From a checkpoint of a small mixture-of-experts model trained on Wikipedia.
Experts: 112 tanh GELU neurons an expert, 2 picks a token, a sigmoid router.
Below are experts of layer 4 (counted from 0) of a mixture-of-experts language model. Rows are named router (the router's row for the expert), up (a neuron's input weights, with its number) and show model dimensions 0-95. Each number is 128 + 24 x the weight over its row's rms, rounded and kept within 0 to 255.
After each expert's rows: a language model's description of what the expert responds to; "gets" lists some tokens that make up at least twice as much of what it gets as of all text. This comes from a sample of Wikipedia text that the model never trained on. Tokens count by the router's weight.

# expert 2
router [161 131  89 122 128 130 134 165 122 111 125  87 144 156 144 125 129 118 170  96 147 154 114  94 155 164 153 102 123 138 160 109 138  94 182 157 135 118 162 119 113 104 134 136 132 134 138 122 116 116 112 160 110  88 134  83 125 149 112 150 106 139 153 120 111  74 124 142 117 120 134 133 179 147 144  99 149 143 132 148 149  97 131 170 113 144 180 141 104 122 110  99 171 106  76 114]
up0 [107 117  86  99 108 129 114 108  74  90 140 142 124 137  86 169 150 128 132 113 144 106 122 114 133 109 141 121 151 200 121 127 179 123 124 120 127 106 102 144 164 142 143 116 130 107  85 114 131 137 153  70 118 137 134 118 118 105 108 104 122 117 136 105 136 161 126 115 114 133 119 144  97 140 149 135 169 126 107  98 151 151 147 141 143 102 151 128 103 114 165 105 131 179 123  59]
up1 [119 162  98 114 143 113 144  84 123 118 135 153 116 141 162 154 143 129 137  81 121 138 113 122 153 165 125 104 114 122 145 102 113 165 113 125 120  95 121 149 105 100 149 193 154 128 112  93 118 135 137 134 114 119 133 101 184 144  97 139 148 107  81 159 106 138 136 133 130 127 175 153 163  98 176 165 106 161 170 148 112  97 157 145 122 119 163 146 121 131 135 115 118 127 117 172]
up2 [107  93 161 105 110 101 143 127  96  81 137  88 128 112 139 122 136 141  89 146 172 116 137 131 130 137 130 107  98 141 104 163 151 108 191 138 113 130 130 151 132 122 129 113  99 107 127 167 118 106 127 109 145 177 151 133 127 142 114 133 104 155 136 112 160 147 135 183 152 124 155 131 156 121  85 101 148  82  96 129 108 129 132  92 127 130 109 156 114 128 129 111 107 134 120  50]
up3 [146 108  85 143  88 129 148  89 148 106  87 121 138 132  99 129  82 128 162 112 139 133 131  89 137 121 118 104 144 126 128 118 131 113 132 120 132 154 135 137  90 129 102 116 142 110 141 112  99 112 147 119 104 136 138 114 110 119 130 125 185  88 161 127  76 105 101 134  74 125  99  89  81 116 122 147 138 141 116 164 107  89 144  89 104 156 158 147 111  66 120 115 108 157 117 117]
Latinate name endings
gets: "a", "o", "ia", "us", "e", "i"

# expert 12
router [144 164 100 111 158 100 127 138 104 116  86 113 160 128 119 162 132 198 147 129 121 130 104 108 165 157 161 139 118  92 180 104 156 106 170 133  97 160 140 117 109 141 104 117 140 147 147 111 138 129 143 132 120 123 140 112 118 184 100 166 121 122 109 111 140 120 123 159 125  95 116 170 135  83 141  95 147 111 138 120 141  98 102 144 110 132 130 131 170 105  88 105 162 117 130 104]
up4 [120 119  86  98  75 109  96 127 168 156 146  75 154 126 156 127 108 124 127 138 105 127 121 132 120  97  93  82 120 140 110 126 114 171 144 111 142 146 110 136 133  96 151 133 116 118 109 115 118  79 134  98 138 121 156  95 118 131 147 161 178 174 176 126 102 111 109 143 130 116 130 104 128  97 113 112  92 100 116 126 126 140 112 129 139 137 159 116 106 140  62 105 108 141 104  95]
up5 [175 149 139  87 140  79 122 124 104 143  80  98 122 126 117 198 134 130  77 113 143 100 113 128 161 106 144 139  98 130 182 141 155 118 122 149 127 105 129 144 107  99 122 113 104 112 129 119 135 110 141 160 157 136 139 153 118 101 112 145 146  98 154  98 144 120 164 126 187 107 146 126 155 124  83 154  94 129 100 130 125 128  99 133 132 148 109 100  95 124 150 136 109 125 163 148]
up6 [160 144 115 132 134 134 136 104 134 132 108 146 136 141 121 191 157 159 166 139 171  87 108 106 140 125 149 153 136 131 136 151 102 122 111 157 145 118  73 131 161  84 109 156  93 149 108 134 123 111 120  83 154 116  93 145 129 146 136 110 125 168 148 138 153  79 105 129 148  88 140 169  97 119 110 166 150 152 132 107 122  81 140 121 125 105 107  94 149  89 134 127 140 146 139 104]
up7 [137 164 153 128 143  99 134 125 151 125 114 116 140 150 128 145 118 164 128 102 140 125 141 130 141 149 109 147 172 138 113 137 122  81 126 144 134  98 153 127  81 129 128  92 157 138 134  89 110 106 123 160 146 111 113 133 128 131 132  95 132 144  90  52  86 135 116 171 105 111 132 174  87 160 134 136 148  96 167 105 100  99 119 129 153 157 144 134 126 119 197 115 127 126  97 111]
Opening syllables of names
gets: ".", "en", "o", "e", "u", "y"

# expert 31
router [154 143  80 124 114 158 137 162 118 112 112 125 174 173 166 140 140 145 138  96 164 147 108 125 152 138 151  80 112 121 169  84 140  93 163 121 128 133 140 112 125 136 129 149  52 137 141 124 113 127 125 136  85 111 155  87 162 139 117 176  88 142 126 108 121  92 124 159 116 127 132 133 148 146 125  92 163 154 120 130 129 127 142 161 134 120 117 148 143 121 143 133 173 108 120 154]
up10 [111 125 159 127 127 142  86 108 169  80  77 136 154 179 112 121  86 120 124 160 120 142 142 144 106  94 174 137 109 176 138  93 148 150 153 140 120 123 107  99  95 107 138 104 108 143 125 118  90  89 120 124 134 119 147  78 127 150 150 111 106 105 153 120 138 116 112 107 134 104 125 121 141 135 107 120 136  93 146  99 149 115 109 127 172 143  84 118 162 122 147 136 125 166 156 164]
up11 [150 113 107 126 158 129 150  84 110 105  86 156 144 132 132 127 118 140 111 142  86 149 116 135 123 162  84  77 127 114 169 156 144 126 109 148 137  95 127 141 150 125 138 117 108 102 132 101 160 125 135  76 116 114 121 129 164  90 178  82 114 134 163 114  85 131 125 138 141 113 144 137 160 187 105 129  82 133 120  90 116 153 107 133 157 107 105 145 164 148 135 120 115 159 126 130]
up12 [158 170 133 123  87 112 116  97 119  97 157 120 164 151 166 108 135 102 136  80  78 148 141 120 118 141 130 107 155 149 126 113 132 127 124 122 118 125 175 126 149 141 158 145 125 123  84  72 144 130 140 114  91 102 158 115 151  97 137  84 138 110  89 172 138 142 122 102 119 129 109  86 144 115 138 105 108 132 125 135 136 153 150  95 157 154 172 116 122 155 113 131 183 126 144 148]
up13 [ 93 141 149 119 112 147 102 112 143 111 163 128 196 153 148 153 112  75  97 134 143 179 160  91 131 164 100 146 104 140 148 113  86  76  96 151 100 147 109 113 170 103 132 141 103 128 135 124 108 126 120 131 127 114 105 123 140 105 105 135  98 119 104 139 123 110 160 128 122 153 146 112 170  84 161 143  92 142 113 118 120 125 172 137 124 125  97  98 143 117 112 115 111 148 118 105]
Number words and percent
gets: "%", " one", " two", "y", " three", "le"

# expert 62
router [107 144  96 116 128 150 145 139 128  91 114 118 158 182 123 125 167 135 163 128 121 150  99  98 142 118 157 101 124 145 165 134 135  68 122 188 142 122 141 134 131 102  71 142 101 141 112 110 110 101 104 118 142  96 108 110 109 141 104 121 153 147 134 112 133 144 122 178 103 126 131 127 113 123  94 129 144 159 132 125 190 106 152 132 114 154 136 175 114  93 136  89 157 113 118 156]
up1 [123 156  99 125 137 134 138  73 106  77 128 154 110 149 117 151 137  95 122 122 126 129 127 125 165 126 106 106 125 140 105 104 142 104 115 148 150 138 117 124 117 125 139 153 129 163 104 177 107 109 110 141 112 140  94 103 182 124 111  84 108  84 123 146 136 109 126 122 125 160 136 176 117  94 171 168 104 147  59 141 116  96 160 137 138 140 141 121 122 100 152 113 118 144  76 141]
up2 [119 124 141 160 141 120 131 104 163 115 129  98 144  87 130 131 140 109 114 113 112 114 165 111 142 159 127 133 132 144  88 135 130 120 137 128 108  69  78 150 106 128 103 139 109 142 141 202 125 131  89 118 161 139 119 159 114 112 117 133 130 159 189 143 141 162 128 147 119 117 149 110 180 118 137 125 152 111  58  92 145 146 135 144 123 113 135 146 131 104 120 128 159 130 149  77]
up3 [118 114 125 146 172 133 133  95 139 112 132 141 117 139 181 166  86 134 128 117 163  95 107  71  93 170 166 124 133 124 162 112 139  96 137 126 156 151 103 118 144 148 167 120  92 113 122 111 110 125 127 120 154 148 143  92 162 138 149 124 168 127 161 129 135 106 122 148  90 149 137  96  70 132 107 135 151 148 164 120 160  94 105 143 112 120 147 142 125 112 126 116  91 127 109  86]
up4 [150 150 111  51 148 133 139 146 162 130 165 129 153 110 121 151 119 120 132 145 153 126  80 126  87 137 130 121 125 163 170 109 123 132 141 123 148 174 104  86  75 153 129 138 157 132 114 134 139  82 140  85 170  88 129 121 152  92 126 128 123 135 100 134 103 124 110 157 112 127 149 144 110 113 102 139  93 128 135 109 156 129 132 154 186 101 154 115 167 145 135 138 132 135 122 146]
Role and agent prepositions
gets: " for", " by", " as", " with", " to", " after"

# expert 0
router [167 141  97 112 127 147 165 129 171 119 131  88 154 141 140 113 123 132 150  88 127 135 116 123 152 167 117 115 129  92 130 131 136 100 133 148 118 140 107 130 156 157 112 128 155 113 150 114 115 107 139 146  89  83 138 109  96 145 109 134 152 106 176 119 139  93 164 137 126 112 118 136 188 159 130  97 136 155 120 106 159  74 120 164 120  96 142 102 117 118 134 113 180 144  68 146]
up0 [126 127 118 137  98 141 117  89 130  98  63 126 136 109  73 148 199 147 153 122 113 180 113 151 115  96 133 127 116 148 103 119 180 167 110 110 155  93  99 136 171 131 130 156 157  83 109 131 170 154 123 111 133 126 100 155 115 133 131 171 144 115 144 137 109 131 114 149 132 121 117  86 116 111 106 112 157 129 125  93 143 113 121 142 121 120 159 130 110  92 110 115 131 135 145 140]
up1 [141 137 156 111 137 129 145 136 102 130 147 143 121 165 152 127 148 106 121  78  86 109  91  99 154 168  96 162  89 117 111  94 105 154 133 138  78 111  86 164 145  90  97 132 120  86 153 151 124 111 132 141 142 100 113  93 143 137 162  77 132 114 141 160 121 126 106 122 146 133 117 141 166 121 159 156  93 144 105 123 126  89 145 141 126  94 143 118 126  80 129 132 153 132 110 115]
up2 [140 107 135 126 175 104 107 115 121  84 155  79 104  87 126 131 133 145  69 146  97  91 148 149 113 120 121 123 112 132 121 175 165 114 163 158 126 137 103  89 133 165 156 119 149 128 118 154 138 104 164 157 137 132 115 146 100 114 104 141 113 172 103 107 147 146 134 154 124 148 188 138 124 106 151 102 144 106 120  95 134 144 140 130 150 108 161 144 145 136 133  98 117 129  83 103]
up3 [141 122 102 150 104  90 118 122 125 133 113 125 140 160 114 159 105 134 162 107 110 111 100 117 200 177  82 143 136 118 127  99 116  99 132 113 109 140 105  98  98 143 120 123 119  89 157 118  89 125 157 121 152 105 119  82 166 146 110 158 160 121 132 121 105  92 108 143  91 121 113 104 141 156 116 144 153 134 135 173 123 126 123 127  96 148 163 107 107  94 108 109 121 145  71 126]
Name-ending word pieces
gets: "en", "on", "er", "ar", "el", "in"

# expert 27
router [111 137  85 127 132  98 105 124 149 130  65 113 164 153 148 136 118 143 153 100 128 131 112 100 134 168 148  93 136 119 138  96 149 115 153 116 138 105 138  80 147 143  84 149 105 124 134  98 141 126  93 124 121 126 152  93 151 167 107 135  93 110 145 122 179 118 137 139 134 102 118 137 153 136 165  67 126 132 156 115 174 100 124 137 103 119 178 150 123 127  99 150 113 141  91 147]
up5 [139 160 143  81 119  72  94 111 106 134  70 140  96 136 103 201 162 119  98  94 121 129 176 130 148 133 148 107  69  99 128 107 151 140 130 136 111 103 160 139 107 156 143 138 122  99 134 126 100 122 144 129 160 133 147 161 143 107 152 136 151 115 151  99 104 143 150 102 158 152 151 101 157 116 118 149 123 119 107 128 125 113 120 116 142 145 132 133 152 154 136 164 102 125  99 140]
up6 [122 132 124 122 125 152 163 118 140 141 146 168 145  67 135 138 211 137 127 153 132 137 131 137 119 147 143 178 118 135 137 153 149 152 150 113 168  87 127 158 159 109 104 179 137 134 116 150 145  95 109 134 139 107 150 118 178 178 119 146 118 104 137 134 163 126 147 136 164  84 167 139  96 131 141 128 144 123 129 110 116 146 127 139 145 118 107 123 134 105 163 115 174 125 102 116]
up7 [ 91 140 112 103 147 106 108 115 152 122 123 134 170 143 106 132 105 172 156 138 170 134 186 157 119 143 126 141 140 152 118 143 108 104 131 125 122  98 162  92 110 129 131 152 162 134 145 108 117 146 105 141 139 144 161 129 124 157 132 106 159 117 118  85 131 109 143 157 135 137 113 127 117 174  97 106 114  98 126  84 122 153  95 117 112 141 155 183 107 165 133 122 101 122  51 120]
up8 [ 99 128  72 114 105 117 170 142 129 157 124 129 112 137 122 117 169 107 170 143 143 154 130 110 125 113 144 161 157 136 163 120 129 148 108 153 126 148 133 110 134 158 131 153 157  87 166 127 118 136 126 109 152 165 158 135  77  99 117  72 123 134 109 147 148 119  89  93 156 125 119 145 149 144 144 105 104 164 140  99 165 116 133 174 130 178 123 159 146 121 128  99  91 113 148 147]
Closing brackets and headings
gets: ")", "\"", "==", " ==", "]", "==="

# expert 13
router [149 149  88 133 128 151 151 148 124 115  99 114 139 141 163 118 147 183 127 112 144 124 112 101 130 144 153  84 151  93 145 105 138 100 177 133 116 139 166  93 132 121 101 125  60 158 129 119 121 135 113 154 112  96 126  78 149 167 100 171 117 127 135 114 136 104 116 139 132 111 112 164 134 128 140  96 169 124 140 125 149 114 109 143 132 145 158 120 116 103 130 134 185 119  76 152]
up0 [144 128  74 125  96 143 126 122  84 139 117 151 121 133 136 141 177 132 156  96  97 106 136 100 185 138 179 141 118 182 138 111 168 147 118  94 145 129 142 139 165 132 148 135 138  96 124 102  98 151 160  99  93 144 151 109 143 128  88 119 112 122 108 149 117 144 114 160 127 140 137 149 104 125  94 110 119 106 110  95 143 137 107 174 135 103 115  86 123 118 118 124 138 163 148  85]
up1 [118 167 131  91 136 111 130  97 140 137 120 145 142 175 102 137 149 134 127 126 147 137 114 158 134 135 130 120 126 131 152  98 156 122 158 166 129 107 163 178  92 128 139 149 157 128 150  83 139 152 120 160 140 101 136  95 201 166 136 108 120  80 109 122 111 138 121 147 108 140 141 136 115 127 189 190  96 132 129 144 158  87 147 121 115 113 134 109 116  91 124 142 139 153 121 141]
up2 [132  98 134 129 113  84 111 153 127 102  81  74 134 106 151 118 137 152 106 162 128 126 147 145 136 121 145 135 124 148 111 151 153 106 176 119  98 102 123 133 124 132 116  98 105  92 149 166  74 119 140 119 135 160 127 174  93 134 122 101 111 160 133 135 126 191 111 164 138 117 116 147 148  92 104  99 179 100 109  91 101 136 118 109 102 125 117 146 107 145 132  94 115 135 108 102]
up3 [139 125 124 169 146 125 101 113 121 118 146 133 129 144 163 187 100 112 122  86 119 131  88 133 160 144  84 149  97 143 111 117 125 107 125 134 114 165 136 136  92 139 124 134 125  96 143  94 102 105 133 120 114 113 148 106 127 158 111 137 178  70 137 123 109 110 109 152 101  88 156  95  89 119 138 116 152 140 115 150 119 146  98 121 102 115 154  78 147 143 121 144 112 115  62  97]
There and name fragments
gets: "a", "b", " there", "z", "ra", " There"

# expert 51
router [144 148 102 137 136 160 157 152 119 119  98 121 143 151 167 130 146 167 138 109 154 128 109  96 131 173 178  92 157 102 147 101 137  96 180 127 135 136 154 116 130 132 121 134  68 186 123 136 117 125 128 155 109 113 133  86 162 159 102 177 106 129 141 138 145  98 122 144 135 118 106 146 130 146 143  94 158 137 140 139 140 115 127 151 122 153 155 133 122 100 112 135 182 113  95 165]
up2 [119 146 152 104 131 102 149 101 113 106 140  83 119  88 151 156 107 154 102 119 141 117 169 133 142 147 158 133 129 173 137 157 179  89 165 159 123 127  84 128 122 153 117 110 108 131 109 163 119 146 137 107 126 172 138 122 124 149 121 141 145 135 155 152 133 149 121 165 134 130 121 108 191  87 103 112 123  90 154 116 130 158 160  84 164 117 133 130 154 139 120  85 111  98 102 124]
up3 [167 112 124 142 121 120 144 127 137 126 134 144 105 133 142 183  75 151 136 103 138 104  96 148 167 191 117 108 121 128 145 100 151  82 126 114 146 148 129 140  77 128 133 112 134 111 154 116 124  96 159 117 101 112 157 109 126 129 135 159 157 113 151 132 108 120 126 170  91 117 126  85 101 105 159 155 123 137 103 156 128  92 100 131  79 143 142 123  96  78 116 135 112 161 103 115]
up4 [129 101 116 130 130 162 104 108 178 129 150 139 150  93 127 135  96 143 146 132 121 107 154 151 144 113 122  99 107 149 156 144 114 137 203 114 120 138 113 142 132 144 145  84 148 136 136 125 152  55 129 131 158 113  96  90 139 104  84 123 112 148 131  98 115 124 128 135 145  97 139 123 139 126 149 192 175 128 170 105 148 127 132 143 191 137 134 122 124 152  96 142 140 129 126 135]
up5 [128 153 127 107  79 103 113  85 110 125  87 136 130 154 109 200 151 124 113 118 139 121 130 142 139 111 139 120  94  93 168 142 162 146 105 129 151 125 120 132  98 121 134  93 160 117 150 105 121 112 140 149 148 122 134 166 123 134 156 142 153 115 139  96 147 119 156  93 179 160 105 125 180  92  80 154  84 126 140 146 147 159 109 103 160 153 139 125 163 144 120 142 118 116 133 131]
Word pieces and prefixes
gets: " B", "%", "ate", " +", " −", "age"

# expert 15
router [161 171 118 131  84 132 150 138 136 139 107 113 145 130 161 144 116 162 128  85 146 167 100 103 128 123 149 121 151 151 147  98 111 101 188 156 138 133 132 116 156 114 129 122  95 154 109 106 109  68 117 155 102 133 155 136 130 184 121 167  97 120 154 132 154  96 125 143 125 136 116 166 152 145 103 102 143 139 130 129 142  82 122 130 160 136 113 158 122 128 102 155 153 105  79 145]
up4 [134 134  93  79 150  84 139 107 161 134 150 141 151 127 134 111 104 142 149 121 179 106 136 143 169 115 146 113 101 135 190  98  75 169 163 165 127 173 139 115  98 105 131 105 139 117 172 102 134 100 144  96 130 132 139 115 135 126 144 121 141 163 106 124  97 148 105 139 106 133 120 130 134 104 119 151 100 138 169 153 145 132 137 128 133  84  85 153 125 138 104 125 149 154 141 101]
up5 [157 158 126 138 133  77 121 116 129  93  75 113 150 164 111 159 104 123 108 117 123  97 134 143 115 104 130 137  81 136 138 127 169 160 125 129 148  56 100 158 117 132 115 131 141 146 116 116 111  91 123 134 123 157 114 122 156 135 139 146 189 104 116  66 104 126 135 127 157 160 113  92 183 124  98 133 118 121 108 124 122 119 130 129 159 102 107 128 130 145 162 139 140  99 137 158]
up6 [146 166  88 130 114 150 141 144 136 133 137 142 147 136 116 134 180 125 128 105 169 109 118 110 120 147 166 116 122 103 140 159 121 121  92 127 138 120  91 166 172  95 112 170  89 173 104 106 125  73 124 102 121 109 117 118 127 175 123 130  83 102 135  95 188 109 123 120 122  81 156 121 127 125 105 160 158 117 116 113  93 123 116 104 133  87 137 103 139 121 140 142 136 155 131 103]
up7 [126 155 157 134 137 125 139 121 148 130 143 103 159 124 103  98 128 142 162 138 134 163 176 122 116 131 126 150 170 131  93 123 104 120 100 150 146  97 131 106 142 151 137  78 155 140 170  61  80 123 108 124 116 142 142 149 161 124 122 134  92  75 125 143 112 109 118 137 120  98 100 130 119 194 126 118 124 115 115 129 144 157 143 120 136 135 133 160 128 131 152  85 118 127  59 108]
Ordinals and superlatives
gets: "th", " –", "b", " first", " -", "h"

# expert 17
router [165  91 106 100 112 123 109 138 129 127 121  94 120 126 173 136 107 103 138 110 134 138 132 102 158 177 132  99 163 106 141 107 151 101 155 181 157 142 166 120 149 118 143 144 157 138 139 130 102  75 105 148 107 107 121 101 105 152 123 113  82 102 157 118 125 170 120 132 123 112  91 110 180 126 119 123 122 136 124 110 143 157 146 133 107 155 133 142 177 118 120  95 130 107  77 164]
up2 [ 96 116 130 135 135 121 128 149 129 134 122  73 130 138 178 126 112 139 105 112 120  91 140 108  81 160 147 168 112 136 113 170 132 118 165 125 122  90 119 146 136  90 140 122  91  96 116 151 125 113 118  87 142 149  71 123 137 119 111 119 182 114 151 167 144 160 131 143 140 105 107 104 135 121 144 147 158 107 127  80 151 137 175 143 130  88 184 141 121 141 136 140 119 125 104 102]
up3 [161 102 122 145 124 143 108 117 124 103  97 165 143 140 144 142  92 126 124  97 150 128 110 127 170 143 126 143 109 136 138 138 117  88  85 155 138 176 156 120  64 135 163 142 145 117 136 114 110  68 163 123 137 145 157 130 155 156 131 156 135 143 154 151 154  99  96 146  76 116 148  87  92 144  90 131 139 143 108 144 121 109 125 138  89 151 159 129 105  98 150 127 113 136 127  92]
up4 [120 138  83  96 130 143 126 151 175 148 147 120 136 100 120 114  98 112 140 101 145 103 132 159 153 162 124 131 134 141 163 121 122 142 169 117 157 140 126 134 120 156 104 112 152 151 121 152 131  74  99  98 116 103 104  93 137  83 177 121 132 132 179 114  92 153 126 113 118 141 129  98 124 141 143 146 105  92 177 147 130 127 165 106 138 123 178 132 115  94  93  98 111 102 154 104]
up5 [143 146 147 110 125  86 177 107 138 120 117 105  91 188 116 206 140  83 149 127 114 158 140 134 109 129 151 117  86 111 156 147 127 132 127 154 140 117 128 136  94 119 168 102 154 171 120 143 143 123 158 110 138 133 101 135 121 116 119 121 132 118 151 100 110 143 160 134 152 105 175 136 166 100 116 122  83 120 130  92 167 144 125 132 150 167 126 123 146 126  94 131 138 144 163 123]
Colons and adverbs
gets: ":", ";", "ic", "ly", " be", ");"

# expert 58
router [129 133 103  99 151 148 141 132 127 114 134 102 137 149 157 161 146 174 138  95 145 108 102 106 138 138 190  83 164  84 149 105 152 106 166 108 143 128 171 123 163 108 129 125  60 145 106 126 110 150 139 150 135 103 118  78 149 151 101 147 148 119 169 107 158 102 117 131 126 122  96 136 124 141 136 110 106 136 166 123 149 103 100 149 116 130 131 160 123  91 123 142 156 102 120 143]
up10 [120 128  97 144 137 135  94 100 137 106 156 112 106 134 131  88 168 164 143 121 133  94 159 181  89  98 156 106 129 160 148 149 144 155 130  99 110 123 169 133 128 102 135 124 125 145 136 157  94 111 153 128 162 153 128  67 158 101 142  91 103  84  97 132 137 131 133 171 142 129  85 129 186 108 135 112 103 133 162 118 122 130 143 172 148 129 153 130 132 103 116 145 120 135 127 129]
up11 [134 132 153 103 136 116 139 112 142 136 119 110 146 173 108 109 124 149 158 122 106 129 145 101 184 168 116  83 116 130 168 166 116 114 102 149 130 130 119 143 160 144  98 138  81 132 110 105 186 152 153 125 179  95 150 134 122 102 168  95 117 108 142 115 130 125 169 152 142 103 174 132 125 175 131 158  93 148 118 138 119 117 112 127 158 122  95 132 155 134  98 101  94 127 136 114]
up12 [133 131 142 110 119 153 149 113 126 114 125 114 156 166 149 136 143 133 146 140 106 144 131 124 139 157 160  92 146 141 114 140 128 108 123 110  93 128 159  84 144 173 161 105 121 158  67 108 111 133 117 128  92 135 159 124 107  95 165 104 152 107  83 182 144 124 114  89 125 115  94  93 103 161 141 105 110 136 134 176 126 132 126 122 154 163 175  73 127 133 117 117 119 105 124 157]
up13 [113 131 134 105 110 118 141 109 154 146 145 102 166 139 138 124 140 105 106 148 128 150 139 131 121 139  83 122 166 138 138 112 142 106  86 147 124 155 123 140 154 108 127 114 114  94 126 133 132 105 193 127 126 118 146 130 156 115  97 124  81 153  72 137 139 145 150 162 153 144 137 103 158 134 109 155  84 142 140  88 106 128 108 163 110  68  66 139 100  91 112 158 139 136 157 145]
Table separators, verb do
gets: " |", ";", " The", " do", " did", " \\"

# expert 1
router [151 120  81 126 138 146 119 149 165 120 118  99 161 128 130 136 176 126 160 102 107 149  99 141  96  87 112 150 123 101 141 125 145 104 136 139 133 164 155  99 142 108 144 127 111 143 150 115  74 103  83 120 108 109 107 129 142 147 157 129 176 118 147 130 146 110 196 138 148 110 161 120 171 137 103 125 112 129 113 144 139 117 137 130 156 120 150 160 169  93 101  76 135 122 128  93]
up1 [126 149  94 124 144 109  95  82 113  86 133 125 139 154 133 103 163 169 114 115  97 111 140 169 120 131 114 110 109 149 166 147 120 100 138 131 143 151 114 110 140 112 123 146  96 138 145 162 126 123 118 135 146 147 140  99 180  98  87 135 113  84 152 148 115 107 123 145 155 144 138 171 129 124 171 141  67 155 110 140 112  98 129  92 130 137 167 151 131 137 104 148  79  86 113 137]
up2 [103 133 123 164 137 128 145  90 196 134 149 109 117 130 127 124 125 131 107 148 141 146 134 108 132 129 117 119 133 198 113 149 166  81 158 103  98  97 115 101 146 122 116 106 153 135 136 141 131 120 146 115 123 149 109  78 126 118 103 105 138 210 129 130 156 135 119 100  98 163 166 135 144  83 123 107 107 128 141 100 120 167 169 132 157 105 134 152 146 123 133 123 129 158 111 139]
up3 [189 125  83 109 126 126 142 127 104 140 132 117 142 116 106 154  83 110 152 147 141 126  97 117 159 158 121 129 133 103 174 111 123  85 148 123 152 153 135 116  81 131 154 122 113 106 126 109  89 162 119 127 117 122  96  79 155 155 139 149 164 161 134 150 154 103 131 152  97 158 110 121  90 119 106 103 136 122 154 138 125 103  82 153 111 171 121  80 126 105 132  99 101 146 119 111]
up4 [117 121 133  83 110  92 145 133 114 124 127 128 158 113 154 111  73  74 167 132 115 119 117 123 127 112 161 106 115 136 174  88 109 188 159 104 145 154 102  93 156 111 120 119 139 160 181 129 118 132 152 136 141  83 169 123 145 157 129 113 168 150 120  80  87 127 132 136 151 113 122 129 147 120 136 143  79 129 130 120 146 119 130 111 137 153 139 137 139 106  99 130 111 132 121  82]
Copulas and articles
gets: " a", " was", " to", " is", " an", " were"

# expert 34
router [153 150 105 141 137 164 160 153 118 126 109 123 150 154 176 128 147 173 143 114 157 133 111 101 138 163 177 102 163 112 151 105 140 106 182 129 140 137 162 114 136 135 130 141  77 186 131 134 119 132 127 164 115 116 139 103 162 163 113 177 114 131 149 130 149 107 130 143 139 120 111 156 132 148 142  96 161 140 153 142 145 118 119 150 139 156 165 136 129 110 129 135 185 117 102 169]
up0 [ 76 145 120 115 123 115 109 107  99 115  95 164 112 111 105 158 154 133 119 125 135  76 127 142 186 123 141 138 106 194 149 108 203 128  86  95 114 117 129 121 161 130 132 146 128 105 120 116 136 138 131  76 125 122 150 119  96  95  97 120 124 121 150 136  97 123 113 171 123 148 118 141 127 140 118 147 122 117 106 110 164 109 135 116 151 129 138 128  91  97 111 125 111 178 131  94]
up1 [128 175  94 112 125 168 143 101 115 127 154 133 125 158 135 100 137 155 134 141 131 129 118 106 143 121  90 134  82 103 156 108 129 106 121 137 147 154 155 132 111 102 113 181 155 145 145 112 130 132  95 155 153 124 127  94 151 147 144  95 108  90 107 186  98 135 130 144 119 130 145 189 146 116 153 142  87 160 106 179 143 121 140 164  74 123 142 109 114 115 158 135 131 146 122 108]
up2 [118 108 106 124 137 104 126 133  95  78 122  89 130  95 137 108 129 137 101 115 153 114 169 138 131 113 156 125  92 160 109 149 148  87 144 133 124 101 109 171 113 145 140  88 132 101 155 155 107 119 124 107 153 146 109 134  98 142 142 125 109 141 171 162 146 127 147 180 136 151 154 119 170 117  91 109 124  94 127  95 129 181 117  94 105  99 140 147 123 131 105  84 121 129 103  77]
up3 [172 132 105 163 136 122 141  91 105 132 109 115 141 149 124 145  95 114 156 109 124 110  85 124 156 171 123 134 129 137 134  95 140  86  91 123 148 170 117 118 100 141 153 109 173 107 110  87 107 109 160 118 110 141 155 121 131 107 119 122 167 114 144 101  94 105  83 144  84 139 142  91  88 120 122 115 152 144 129 157 121 113 119  95  98 147 133 100 148  98 108  83 100 138  91 111]
Table-list separators, royal titles
gets: " |", " +", " King", "3", ")", " with"